Below are experts of layer 2 (counted from 0) of a mixture-of-experts language model. Rows are named router (the router's row for the expert) and show model dimensions 0-255. Each number is 128 + 24 x the weight over its row's rms, rounded and kept within 0 to 255. Numbers have three digits each.
After each expert's rows: a language model's description of what the expert responds to. This comes from a sample of Wikipedia text that the model never trained on.

# expert 40
router:122147125151059127108140116183111095114118170092140121165127116116107131101162147133105134119161141116108158128154184151146148138171139125098089131114144108165115101114139139167113140104150105152118149129126156141093106128090157121129130111134145135107101157143161101123155154136112120112123107126113156150191151114168138154137138139097159116142119146086108146172127113123138109158158148073164075110119179118143160136129109130134123123128103093154087130144131108118170119142100119125143168126124098088076111106139108117129138140142137182129143107112168153099138123107114096116110155087167106072149178167134138103141110154083120091107128131132112117133151135110150160110105097093181076130131118164147138135125130132113108102137107116129117130075136127121127110165152115
Description: Word endings, mostly -ing. The -ing suffix and variants like aking, aving, ending verbs, gerunds and nouns (marking, singer, governing); also table pipes and numbers.

# expert 57
router:137074108097128139122131063156148138159113129155138111136120088090156148115145126123123146141140122084129150115141152118145141107125123106143085126109170119137137101082133141126120157155139149159117121091121119148132127083150116133159113149118116095124098138140084125111104101097103113122133113103103138137140156149127162155153140102115182155141119144111156147173135143113160153135085124133117109087144156098125104116141126106121094138142129100162113164149086092100177116136088128160163131134158083070102142128113120088125129096151091137128115152127121178134106107133152063136109144094144135150123161159127094140140143103100118151081133128152139122135124124116178120134079138134083122147123104115166109147122163169128107147152110145102153217115141103151156130122107115
Description: Ol and similar pieces. Word-internal pieces, chiefly ol, ok, ik and op, after a capital initial, as in Volleyball, Sholokh, Niko, Pop; also V and v.

# expert 25
router:140163130133161139115108111147114112121125165137146110136112101100095150098126140114116116112166153124151170113126103129154111144148136103160158101114165113110119122118135111176111124136095100134124162148119122158086158125089163163120155107163124096128150085116095135153128126096102127096105157134108159155140121132101141150153121130132143100117091162154151158159151096112108128140081121089122092089117140121120143109121096155156114096155095125103094150133119072113144101072127098117115145105105127152090133123157161103119102116148144166168116187093182121171119171120129118110118187114124142139087115157141149139113111147145153140094128146102150094158128145110158122125106114049147121135127107148140145141136161129133115152094109112160155190118153157116132095136130117
Description: Noun-forming suffixes. Abstract noun endings closing a word, such as -ation, -ity, -ment, -ence, often in political or military history, e.g. action, neutrality, Battle.

# expert 10
router:155132134122108136174150134122132121118142134138126152155132171117140147103135155111123161122121114100134101100114188164172150152138143100125132129067109149157113097112129101154124116137121133134135158150158108186139123139128139096168101118128146094130145098114119137119087149101128112106134114119067177129139152124156131128152130115137190132167104145147126173089144103118116130103082102081162122069144167121121151134161132162129113102118125140128144133136114108134104088126066086143149121132110128143138129124150121073108041121154140108163162156143149156143110116118156087157138125130132166112136125134179086124121099098132123133107115110128116120124112125090157088097118133120149101155124110113142122115122080166085143113120106099154143109120150108147188118132132142
Description: Word-internal middle pieces. Second fragment inside a split word, following a short opening piece, e.g. inv|est|or, adv|oc|ating, G|reat, W|it|ness.

# expert 27
router:149111118128107114125108114147132157172109091125179115135117153111147164127167134159117087120139155120136155136182107140114123110127157115115160119170126142113113081090119136114109109124142119136108116176153125112104120117120144146130120082105137131057112145098195118132113155127106126144118130113101121130094129134127130151145150150123151128150117162108123096130170108132125126154127113105136125121134107123120153177149117168087101151122102090114135119147111161096105135110203124140141139138113108089093153163153155123173086127120172126126114155099150148098173119070125137142119143110148106117172115097111124146134154130116139178128110096130111094168127170121127121118127117133154061115141120103121151118104125187039109146107119124155158142139136150124149138154122095
Description: Adverb -ly suffixes. Adverb-forming endings attached to a stem, such as ly, ely, ally, ently, ically, as in uniquely, conventionally, socially; also some numbers and spaces.

# expert 11
router:150132101121169121122123129159142124083158107143148092148160123136132122124160158157107137134123145127091132141119153137149125163187178119131124146146125132127111111114130115160104114151171102108149131155148175120124100144151145115132089120157120131102162094143144103175146146086094099119158120108122128136097146166113149110154122142108141149176138135094157119130150118149134079179133116116122059109112120118144120090137137126137126127136122089086142151127090110114148129117124125112136113155116111115088123081144140174138126092132186106110132115131146134125118145110112113161118175130146107121137137132147063052126131129103095121126126116132109132109127151176100108111083119089154077128098120143190056113094133118108081136127106150110137159116154129142127151104103122
Description: Table pipes, colons. Pipe separators in Wikipedia tables, colons after list labels such as Phylum: and Premiership:, and the "n" piece after "An" (Annual, Annihilatus).

# expert 31
router:137165118111162109103192078124138084109156094100128094189139110143115116134147156126128114125118126165160159090124100136120104144123146109158121141127152159105156141121129154100086135156117140133101092122094146147068125133136150107115075121155140150140129152119133108135145079111087149082105109119112117146107130141128162095152149118100149116121102145085158140107135139119148139109148093121162134109106185135173154124147145086116101119145146136127144154143122125089150134128141120113164158073139109119107108179139111109142117153159120145115126129116112162146119111111089069129091130077150140157125162139112124141165129119133148152106134094184129127135155143114148134113136112145159092106170097155131116135127161116113127094134141127140104145092132180132113066114168109
Description: Agent and nationality suffixes. Word-final endings -er, -ian, -ist, -or, -ic marking people or origins, as in user, Veterinarian, director, Ypresian, Roger.

# expert 56
router:136081103120152139117101101149136169096179073095125132150133166139136107136132156129131087169126104127167170159165110150122151155140165110102070110115108110124134079095072118210081102124144117145114129113097131133101130125142129117079136113111137143140165126117178146134104132113129121132124105108143127132140126106117112127152137125147158120144125140114127156115135138123145137141118121150160128118097121145173126130094116128069119150143147096111133176152091106111145118105147127154113149130134116111102156130158136123153080097154112109120102110105122112155152081134141084170098137110133099150126127116148141116135151115126132140099144104187150113157093161091110114094090128157089092116117101150129097113117152190118137139094117146167134125118139111116180150094146146
Description: Name-internal syllables. Vowel syllables like ow, ost, ot, ay inside surnames and place names in lists and tables, such as L-ow-ry, P-ost-code.

# expert 59
router:113162119141118073121108118167136121119118116116156106148132094100132199149123125126121164133152107157140146112107126120142163147121121133101128092097152105105118118133113139117115157135106132118113116179132129136168120130118144124114082118128128070133086164147153093133117161144106094108134129110098171119172106132101130155219131120093135167153122172104153144134194150132151128113128138093104123111130127138153167128112091094096106164135110097148090119163128111118122133134150127128142152101131118104106162127178135071106114125129104132105107120092113147173140099079128085171131145074128104148134132103102120123137117097120133184096149100123106078165128122144117146114143123107103139133099130172131144102132097156128132131122142115157147139106161131133143095160164127
Description: Time and date words. Time words and spacing before dates and years, such as until, since, age, the period in "c. 616", September 30.

# expert 60
router:190140113115147107112118103134112105141070182103116158127121181121164151128125140137114114096158151115157132163144207144121105133116104131183132126063127105150127094085124134115106116141168111138102170098113133150152124124121148129124118096123112127130149104108189161132132166105085131108110112168136177187123127150105131121100138159127106111165103131110144146177155140098137147120099140135127115111154115113145117083133100186125115125114131129127156129117090118104156088120128120117146115110135113147121152142153155119142141148129135157146126127130157156103123095115151068147118125114169120096089120148177085101127131141157086126130132101186128091156128148109132114116114114119119109148155106126114118127109124124117118127117094101104182130086144170133131124106145114
Description: The b-syllables. Pieces with b such as b, ab, ob, eb, emb, often starting names or words, as in Ab-raham, R-ab-binical, alph-ab-et, Ass-emb-ly.

# expert 51
router:137134139097115146131146130126092098156130129133165084136130129115148136116100173139114099178145134116120129102146143133132115108098145154206114145144152157116121149091110147144109086157138136104141199107125130130110142108107132085130096087128173136103123151125155111118165124120143121096121149146113142129129131143125144135154144134114164105137135154122111108150142118096157110149094125133124121086127139181171145062142103144129124169167128118130128132117130117130155099146128128184182103141123080105103133117152126139142070125131168086113123155113171123145146126142114096142128173122120089123107099093120105090157110112148135160123095103129095138154125120129098102125111105090111145150133116152141155186075114135144185112125087158101110130065127157132122129132162103
Description: Early word pieces. Single letters and short pieces right after a word's first piece, like p, le, f, e, as in Ephemerality, replete, role; also Re, Comp, Ex starts.

# expert 55
router:158128119099130165083141111116073115142111123106122121128155137111104122128129160195119121119134134094138140081121144152155137127164139115180130183104108118185164128121127087134142106166146097129131112162137129159097141089109155146148124112127111112104115085159151130138101157077139110139102112133068104133183153123144107141113144139113164165106123140126139107129180116121153113127138122126183107075128151186200117096147112124095117102142140117146147133182096093142125151159132130159133115105112107150116134161144110147161134112158133128119122125110088145138139142099124108116128095134138103153144144147115075114137142139106110170102078106141089110148137158108126138107107128124128093141128130132146113157110101143115131125113112093145081152107164108113094096115134166
Description: The piece ar. The fragment ar inside words and names, as in quarterly, far, guaranteed, Viskyar, plus commas within numbers and some other name pieces.

# expert 24
router:147131144110107130098133108147084099132136109093150106132123192144148108088117149133133104122109183094148155095151103151153133118170129140138154132135145159066159096141117110089083138138136112127125126142098148120111117153152135108097113112148126153102134138144146111139105111141065084119107155163125117110119122160091148151113156191109144150126104166115134148179156136153121114141085104137096106116133130172127127144120121158101100092143151118103128153159099092120129116148144125099159085115100113144079153089159182139165142127163127107157102155140086147127118117125146156138115157137129104093114164130140105145114132146136105145129135106131121108124155094137073134118119112077153149131122123128140122172126149117129104138135107202105161128131152126121117103178162106
Description: Final noun suffixes. Word-ending pieces that close a stem, such as ble, ile, ion, gy, ury, ily, as in Dou-ble, m-ile, Recept-ion.

# expert 3
router:128148126138104085106127122098145116094142105109183115134147094112138120111179145116137123132133160162114125072105186137142140124162140106121139090090111133145120132140122109113121130145111139099116125108136119129120138112153129097114089128146121134105145140108106155156101104100160117104118103136124207169158143144126131112133132135098131117152117162094125150179127088086080113162133147117098114097080132140113127108121123139087121134126105110161142147167151102125166133125124118145141128105155127132083144126136146094133145131168137168129102169088170155109186136109124122147129183131117104141130136116144134110102085145161122171107157129130113090147126144112083147088108133094102113123160110190155111140084141149133131166119120181097119142112154104172155101126117181
Description: List and clause separators. Semicolons, colons, table pipes and sentence periods that close a clause or list item, as in "Soviet Union; N/A" or "departments:".

# expert 41
router:130111123135106117147155058139129126111116104111163141138127146139088119123139138124093130139128115150105114163174096141139146114170126125144121143126113124119101096126091128112100090110143102171098138152084131114163149139155113140126107137167114114108136085118109124129096126106128141136153102143102124161156193147142116160145126175113130179138110122093115124161156127165118115114136100092133153064093121134120124116123126171123113118175123105094156160159097107137123125116134094124148162133137124122121155148132122093136135148154146118174119129138161167101115109135130111125140151055164131178096163124140151113141114138110138123127135088152066112155116192075078102123085146068160111168146119140147153141095155153134123140110126156128147135089132112110122133119139159
Description: Vowels, accents, ong. The piece ong in Congress and Congo, accented vowels such as é, ö, ü, and other vowel pieces in foreign names and scripts.

# expert 30
router:156149139080147123111144086116075130097161138095144124159128118132113147125128147137131107140116119111105137143112131152165176133119107133102118119109121086157117111108103139106116115162098146190095198135140109151127115183130167117124107096125108141109122112131113152139092145143141127107103133117065148115116172164118116097123140097099136148126114150181139122109119119141147116088120129132148126110151155132164169112122112134158144143188138108101114158139118085116128103094122056164182120138097124134116136132171111105123082116163162107133137157124149143137172108110078116138123105139140106108143127115187106165154101140136120157090110115159120133128109148147169151086111133124088114135141094085149109161124132153114131098127107152106124117119149113157120094104091141
Description: Mid-word vowel syllables. Short vowel-led pieces inside words, such as un, u, ur, at, ac, ul, as in cr-un-ch, Comm-un-ist, habit-at, inter-act.

# expert 34
router:129155114098132122070133094171119120137137113134163122147103155097148185125134129122131098089134120140148149126143127169166110097178146120148122114071155146099153135123133142142121147127123091105144121154112149099112149126145154070087111110155124149168117125099127096127111173120116123113113147128131157134155136156119134137117118166129151114105115144127146118116211106084116149151131089120108118080091130162139094092108105098114122141141142132122114173149125154094103152122111075115156197103086109106085151119145168163146103113138151147177153125108086135123118099132150116133136134108130169148123125142162146112150143167140117140119094115120119089144131194097104137110164135102119119141159106138135114168132121144130131168154127126101131118133164140128144086134105092
Description: Noun-ending suffixes. Final pieces completing nouns, often before of or a comma, such as st|ory, cast|le, theat|re, medic|ine, and whole nouns like century.

# expert 12
router:171151157114139123124107062122068083157107147089181131134122117157125122154120108137121148110143127130124168121141103158124133149118164135149112118090149149144135111134101131090129137121112127097143131130113107129084073138127114135091139122174126121119125110108158113148142084141122128134113116188067150142185125152121114101097149136094145146178148140117127156175158128122098103175131111109130123084172132117133098142136160143096123141126092138134128131125120140128135124135148089128149136111137106096084148102126187128153072102145157139136079119110129144119165071104142124142154119143155144101147142152156096116159072122128115110098130104193118136167141154139146097118127112109138122140142099154184109130124148146129127141121121143134110169107149113161163141141116148
Description: Pro- and ro- prefixes. Word-start pieces pro, Pro, ro, comp and sup before endings like duction, ject, vince; also the word by and stray spaces.

# expert 18
router:114124120108116117143138127156131145068102096099128090147122139146115182144119125145128118098125122097065120139118122137129103131132150103128121090077102106122122095110075129114120139110138131124154129172131121132156169112144121111144104127165130126124137125159108120131099174106151059120124116141140180104151140171124113134111146137121143108151099142096136131129162083135165159140123110097136122104171182123139105131102085140136110136160059085067118156120134143074158142139207117131146190123066121113111130144147177148124129120167107114145089149079159133127107120109132133118108144142121168143127127098152144124164148110137155158118111117130127130086126122133116151113139114101138127147164097135120147111121118169127144148139111136136170157101153163128141130145119116
Description: Plural and time nouns. Plural endings s, es, ies closing a noun, plus nouns like years, century, life, time, self, often before a period or comma.

# expert 5
router:146120131154150137122141089130136128143092152135145057137124128111138129113148127122072116141113113130118153061137137146122074159105152154126162166142141132129144153131107162104117132137118117184131159129140155145097125080102135124089082102116151135151153139125115149114098110087108129129137122110097174104169109122157133117139142132099155142134122110063142109104185144132120155126101138126170135145117136121099139091131123117103094132150173115086140146119117094101113134181134091147145173135150131151096148149151126164156138120148167097155091101146151135101159120159131115138133115144146104123113110107145083061155105105143152150131160094150130086161116140112186113093118107054123136135104126163145137137125130136095114117125090148116158145114131122118129102140140120
Description: Hyphens in compounds. Hyphens and en dashes joining word parts or year ranges, as in eco-label, third-tier, Il-2, 2015–16, plus some single-letter word pieces.

# expert 37
router:127120123127111130124089087176117136099151131096132107145144139163145125137141168120121173077136109111143162162137119130139120132112150127117135157140121112128150104103122161161105131148139124147120168124108147127148131145124113119130118090121135181063079136142101138132114109086136130135108078181101130130160142116137146107120134128058110164127114176125165119159143129111142113092127123139133094144117188121113142114131109101135108136174108113085079115155108132079148155154163155157110128132117133122146179118130073122140108138121140169164135135121117190103153142135131101142132134097172130128135149136160110117149133100129153164114142140139096071153085131095119085100108113077140100131160120122115113179110136171121122093127109136146089113099117131128157104128082130
Description: Asian name syllables. Vowel and syllable pieces inside transliterated Chinese, Japanese and other foreign names, such as Shizuoka, Zhangyu, Xinjiang, Huang.

# expert 23
router:142128089105130150100145124159083109109146151092152100159140143103139147131133151159098109124144158117187130121145135163146124112169122117143160124131128146145155096112092124140112144157151110148107145122128152149125144105086146167093096100146136072118153144157154134150141086121162081117105103100103129140100176160146148112143152156085158141149097154124130124132143139088098123132099100098129090118134150153166123077122114133115096090131127109110132146142103151098163106138156110120123136106117108107109153166163172104149126123141108113152103146108117149140139117095115109146151141148157087182158138132140131127141105136178164173094131106127086092162065141136102139103111087114155118150114107104151122160089152154115103152083117166113161153117161126121148118127141135
Description: Duke pieces, numbers. The piece uk in duke and Duke, plus numbers, times and dashes in sports tables and results, such as 1:58, 4–2, km.

# expert 6
router:138160110134134136132116147132135101135148106066164090146146133097176166139122139132120113078163179112099142095150180148132118098150117154147109144087121097118135127081096147101107166120093101174125171112104130129140171125145158126137074110154097120132163151144117117125092151129134138096126120179141180120122133149122127146146144122112099125168124153128116088149148143133138136150146118097140099123127121140161132137149109171124130140115095122150118125151107110122153128137106107153158168090146100125101141117151132087145136131168105096116087090103161134154099151116131123119129147146152111119119155129129104142174080123121095163101168099132096086147125169126170085099111130112125092141180128111118153132127160118113135123127121130112089155134131105141177076175104113
Description: Verb inflection endings. Past-tense and participle suffixes ending a verb stem, mostly ed, also ing, ated, ted, as in open-ed, attack-ed, caus-ing.

# expert 29
router:125178118121146143076116096125122136123128174141155088154123114112151130128110148134098114083112167107138141082111164162148113180140128100140133135157128147112149124103095141171105164160126127145129169123145141139109174127130142106162104109122123161115141132113154126145161124111174120115092122109099133139148107155115157145129130129097160140121101172132111187112147094094175100153130136111164103115158183123150128083146113143117118109135181108156076150129147157081140097082128109155140112081089089127104132131152105115161131130133168153136140144113160155179147144091113112151160115110145089072145150111139105100146103120103131168108146103138092094148094120100137133116095110108161136149130112124137128146120138148113089121111117164117083122117152126126130106141137123
Description: Name letters and pieces. Single letters and short pieces such as e, in, B, L inside or starting names and words, as in Clarke, Conlee, Intercontinental, Joseph.

# expert 42
router:184158121139140127099112128171141115122125133106106106143148132121081106149124181155136133106193175132159146142136102126177087064142107088147149143126109107130163121128104091099133114137160123130114130162108123135085159147119116123116120130171137125151133093144152155129113112137122142117142121159134155115151108158163125156151141128122102148098073168088173189178115151157133142149133136133135073143138118171138153111125059130135113134152111130127090138166137115112149119103146112115152125112126101123102105144126150143140116106168158145166088095097119126147149130114118136150108106103130103140111106121130091152142142127110138141116135132132094073117113134120126148109107125070103148132125111107146118171092153158134139093078140119158084117124129163100134100140080119
Description: The an syllable. Pieces an, ana, ah, ans, often closing names and place adjectives, as in Europe-an, Afric-an, Devaraj-an, Hurric-an-es.

# expert 32
router:162177068071134119130165105145128071143113145126114141125134133175131178122128146148103108125149140113148118133143173122153124094153140124091111139108145130147165107133114130146111129153138115132114099157132130124089158196136145124134104140158124102158119120167119121126126109111114151102132143135123153123177167112127131161110157134093167105117085132129148146075140120090121138146130132136151121108142129107122091124125096146105124091123149106116165118201105103112144112143153091143133115096100130109113144128196106139193091104168140101132140164088149137091111115140151147148110143101183140090122131114154131071119124163140122155127091105139081127112106126105137155123087130130110121136124116122135128166105141133114136183109141135110132175084142171128113115114126116
Description: Articles and copulas. Indefinite articles and forms of be and have after a subject or verb, such as a, an, was, is, has, been.

# expert 28
router:166152095110144142035187111152110116152189127138129075161149102104097157147170137133114137088146124099097120145118133158174126128149134176089109133094170112103196085133112184102096127184124142177118147119134133151149128124073099097130106133141137102072137112144116123146105103060113133106144129121142122120114126125147118089128141127133129119124100133111101158150130137128142136127167113104128129118133138103148140139128119125122112176121112130124110139156133100094161114160144106152148139122090146115170133090144121148127103104154141143127155121107122131178169111122139126151120123131176140114139102121125126102144123127119113126111142132121117132148070121119116119065130136115144131140130123102136109112093167140136144146123094099197142145134144100112123122132109113
Description: Vowel-led syllables after capitals. Short vowel-initial syllables like at, en, ac, op after an opening consonant, as in c|at|hedral, F|at|ima, Gr|ac|ie, conspir|ac|y.

# expert 8
router:133156123121136096110121113165102113132115100114133108166169086104113166157124125123128147143152165126168145081128116145153108171140115128117200115096144098128123099132101110115112092119137107131151121114131120165104110082076147103125120113117146169132112090182123136145153145142123129115116130166150139148151132116102133167134137118123146155133100150126130128101182114123113126133132119073178092127101162127146152140119143141102101136121092100148123145127165112149182115164170152157097087101077096079103180081131154114140146137146141125128123125104131141155139145118108122189151161092155132116083145168125151119144103136125122133116121130142091119174103180100165149101119080124161103135148117129129133140130095135153141148109119149147120148129130119160125078137091130
Description: Motion verb endings. Verb endings and motion words in narrative, especially pieces after a stem like w-ent, com-ing, contin-ue, plus moved, left, through.

# expert 63
router:168144089137140122067135123151097172158166094102148094131128140126160127094133160098119135112166147169133136098098114116111142151131162100126165091097142123126140126118085102107096141111108124171097113081142160122136160143096165104137102100119128137110167158151168133139152125113104094126149127116114124154129160154098169105111158150145148136142103130140177099113113133103145151089110100122106094140099150147146138112132081127070118153130142131157111161110101141134179131110159127159159144115100110104079142118152167168138096094154129166145111158098100144111158115129113117123123145119158147162132132095130112104091124150100134163109101126127118134133107111131117107132137142123126121124081118140129137156107160121084093187083133130103158126091158145100161120150148108
Description: M and ch pieces. Single consonant pieces inside words, chiefly m and ch, as in Filmmaker, Firmianus, Mohammad, architect, undermine.

# expert 35
router:138172146094118146119142148148111086116126102104125091139154135138174138124167172141119091084155161111106141084144146165132131169125132111116177121133189100139136125126133110162125128148147105144114079096136134110099088147091137128093127125153183143130153150100100112125156109118134136110158109128138146112118126145168149137116116121100145126111103179154117141154110151142121109124106120115157106094136172174096151182141106141121119138143169092105088165144095112133123128184149117142139133109120118120110182104152139100147092138150172130125145150112146125124123153100117124176149161099129109141108119142104109135127120122107131121100177132095125110164152133078082131112116125077121076133124102143127104145106136131116131133115093180174130166075147105149128126153125115
Description: Verb stem pieces. Word-internal pieces completing common verbs and words, especially w-ant-ed and br-ing, plus feet, partner and digits inside large numbers.

# expert 39
router:132102131123124105121134098137092111123143106115144093140141120103140170135151138141122096143152149142111138091149142157160161109142155114136153143094110165116144143112120146177115134142137097123121171117121133129094144092104142137129107111177136097100136126165145151153149205112117108084104091125121140130169182114150153113137155136099124157132108163121133141137164100137161147126114096113115079120176141134156139113116113137144109085139084104095183149124107087093156117171120117172124139139144106107141132111133191141144134123136163128161096148108099152112109146116149147118152166113154143107114131119121118134179096104090135117110132110145086087116107147133075116101119135120109108144168112168131132160091149164080100136110106106077092167107136151125134101126104125
Description: Plural and es- pieces. Plural endings s, es and ures on nouns, as in pupils, figures, and word-initial es in escapes, eschews, especially.

# expert 44
router:139132119136162099112124119135135129132119155129114129160139107132145140091117122125110124055111182083136117067159127160122125096149115113143090102100089113125132120080101133146098114124143130159109154095137078135122127126164151118066099098101140132140175115116157148165124149111103102127145129112111137146149132158115134150136138120138158176157137133163168095109130108112160111110102111111106159121131147185116126110083120106150132122127098137137106126139120136117137154091148112116165111109148146113115127078175109106161139122190151179132115131116150157153122104132138085141154104121144065121105169108142126141157108150127145153140139131117143125149178121121152138097119109075130147166135074123154147141093136131158116110124083148117095157133169093162147115113148096
Description: Mid-word consonant pieces. Consonant pieces inside words after a prefix, as in fore-gr-ound, sub-gr-oup, s-urr-endered, candid, particip, often in political text.

# expert 9
router:145126144116160178158105146142124096125142129127151135124129150127157149143104166169115131132113157118125137127150154136170074167163185139154104120125144101172111090126079095128128070125150123112136089113105134116092122116141092126131077136152104090133154128107119092151168137123097109135118103147077149114119130131126114154177144160102118155104096138100122143133139088129162098121121109135156127091159128111156137089125129129129140125149121119122084147165139145095154083130141091149132123083113102125143123135141151137147079106144104085145094155090108146101151117114171114126131126121120117136106134185143139127133141113130192130126123128154088134149103145173112091119155110141148100153164116109132078141111100161144113129096127118155091172100148101169148109124101101
Description: Pol- and Off- word starts. Capitalised word-initial pieces, chiefly Pol, pol, polit, Off, Af, Born, Med, and their continuations like ice, as in Polydor, Police, Polyus.

# expert 17
router:116115134099115151137150108131145097127123077097167109135141119107109140160179151173125095111131142094110135100164106153125140129126107124120137139084160126111145108100100088111074141173146120128110103164091118141098120181096169111081128114128131149155128153157118086152160181106131137119110123141118147154120126123163145099143122138086148169130113193133159132143123108129145140117129112119121119121136186148114138105149092099107102092157137117108120137143117118124190153166147151117126109127119092094110168107136096111140109120114192180161127148112124144150124120099167145148092111088147102101132134075115095129127159155117137098106161114146133112144139146116131120116133126088140123124158109141175116163122128129116117133121113114195127161151131130112101115151072133
Description: Name-internal word pieces. Middle or ending pieces of names and demonyms, especially ant, ist, an, ry, as in Santorini, Jayant, African, Jacques.

# expert 38
router:122105128127118158124155077162074100113178134109135126158140096124085162103157140111130137086150099117146125122118147150141104109154120140176150143075119102125125125146128108149102112120120133103095181140100142120135126166136156122080091125147121120101106096139114115163151134100121135124096097103149148171121116154139085145152172128118166152124127187107150126138152155137138084125091123106111119094133157151139118099153110093130107099185140120135141122159126152091113153098167147145161111153090119130142105147129178113132065140123122114194117112135088134136119125117113071158108136098149138125140160138146112153173095120107120161096120118113136124100131101136140165108094091111130155139080118146115121146119168132122116159134112122115139126083122092153124140177141130
Description: Accented letters, Grand. Accented vowel pieces in foreign names (é, á, ó), and the piece and in Grand Prix, often in racing tables.

# expert 43
router:124099137116106131089100147128100121084103113084163115157122102122114125155141143109131122119143114081093105116122148135167142151146156111130136076132130117142141134127132142112116102127132108133147119163121156140118152156137130169135083124098119114168133120148188118141134129102132122108144124111068194111097179132147117119120156130118150116119140111098136148123142135141121148099117101135193110120148096105191107108132094151102119112139104127122104127105125130106156107125165078148139115100131098102081098169148124117164140115150154134128148100112173157184160147107112111165106124126123094155125164101129124123128084120067113134131125125136102125174142155120158098111107131137142133136137118197155101181092151178150088180126106114076140133136124147133138134142132121
Description: Letter L starts. Capital or lowercase L beginning a word, especially surnames after an initial in name lists, such as Lamont, Lowry, loud, Larkin.

# expert 61
router:133133151131111159120112132129146088122128121124120138161139144101135158153137171104133113128100121067098115105132119131131127130147165110096105108120118134202131123142104108148122169144075123107137134150130132129145133136132158121095102108145169130096150102154146067139138135108152105137136106113116136138139094164164135122098152118106155102144095146077137128165146069153140131136152089121171156127115153145172124114118129106075107134123139107130079165132144122098146102169115095209150129119062131111087136099145159105133121137126144123155139136110148154122119131120132145165101157180151149114109135090160098128139129147107117159114161121111110089114107149107106131100120125123143087141124071109137121116097134118125099156094130116159186129100139142173146138154165121
Description: Headings and music words. Section heading == markers and fragments like ast in Castle, Castro, plus words like life, band, family in music and biography articles.

# expert 21
router:140127124096131123099135116142126127117146153082122107150150136119129141130144143149118134098122175155125111119141106138146186169164131136112149098139115130160163095146130105130100069142109146113137131149095129110157156148128136100151090125144146141135137129120150111158104141139127080100128112145137157118121109146122116165173142176125118138113072129112118176141142080098070149105141142156184117094120148119137123175153066141127113120135135117142079152152133137095151133132128141173187140154081118120058183128160127141125162108137143114120115112110132133084129088129128109143148147100122058116129113129146136139184113170144139143099154115172138117144117123091103135125120101114154122135086113110113103159122125169121108136110093105138121117137140141111142064112107111
Description: Mid-word pieces after capitals. Word-internal pieces, chiefly o, ass, ox, ax and pr, right after a capital initial in proper names, as in Massachusetts, Tugaloo, Springs.

# expert 49
router:146171168106105149126129148129095116128119107112122128157157105136127153142144166097115163109169160116138131106129184148154137090163138104124139125131128093142123123102131147119110124168121123148109122095141123134111138088148169153152107098108124115133120098138120115161143118106107141138115057112148126162106159133173136115105157154101140132197099163091172137154133110121167112098128099090123123116106136165127120117115096106101102083128090135098163138116073107106143088146166143177080137135104136136087168126162140113154086130132097176114140114142149124127137111097121124113098176130153117089111135167124145110139167107144121173124142110152062136126110149108151097108161121120147136148138129101131105118143099155110098138083099101146136118114138130136120111109077137
Description: Film cast lists. The word as in cast lists linking actor to role, e.g. Kathy Baker as Martha, plus Starring and other film credit pieces.

# expert 33
router:155157135108135113121172094148105167125157111100102079149137136109151142130132156133087159123152178148090156116120150169155124151154144072130132095112129151161113111123159124162092130101096104130131128156123154129100135098124113159125111100121171105093113123162135151130174179150131125133079106117117125167096143154122160076128155131098141133160128139107134146129132105150147097107125129076161120092101139141129143109138130140120108117154099111093072147128138102120148119153141126095084126103097118126046157102167151150137138139125118151156070165099133124135138082116109101118145160115134109137141143104180113090163153189132162150117123118139140144120129139138134112124111128156177128115151105125129088128097143131128112152135122107113139134091115179148108113122141141
Description: Mid-word consonant pieces. Word-internal pieces like ess, ss, nd, ect and press within longer words, as in closeness, likeness, Recession, Under; also digits in tables.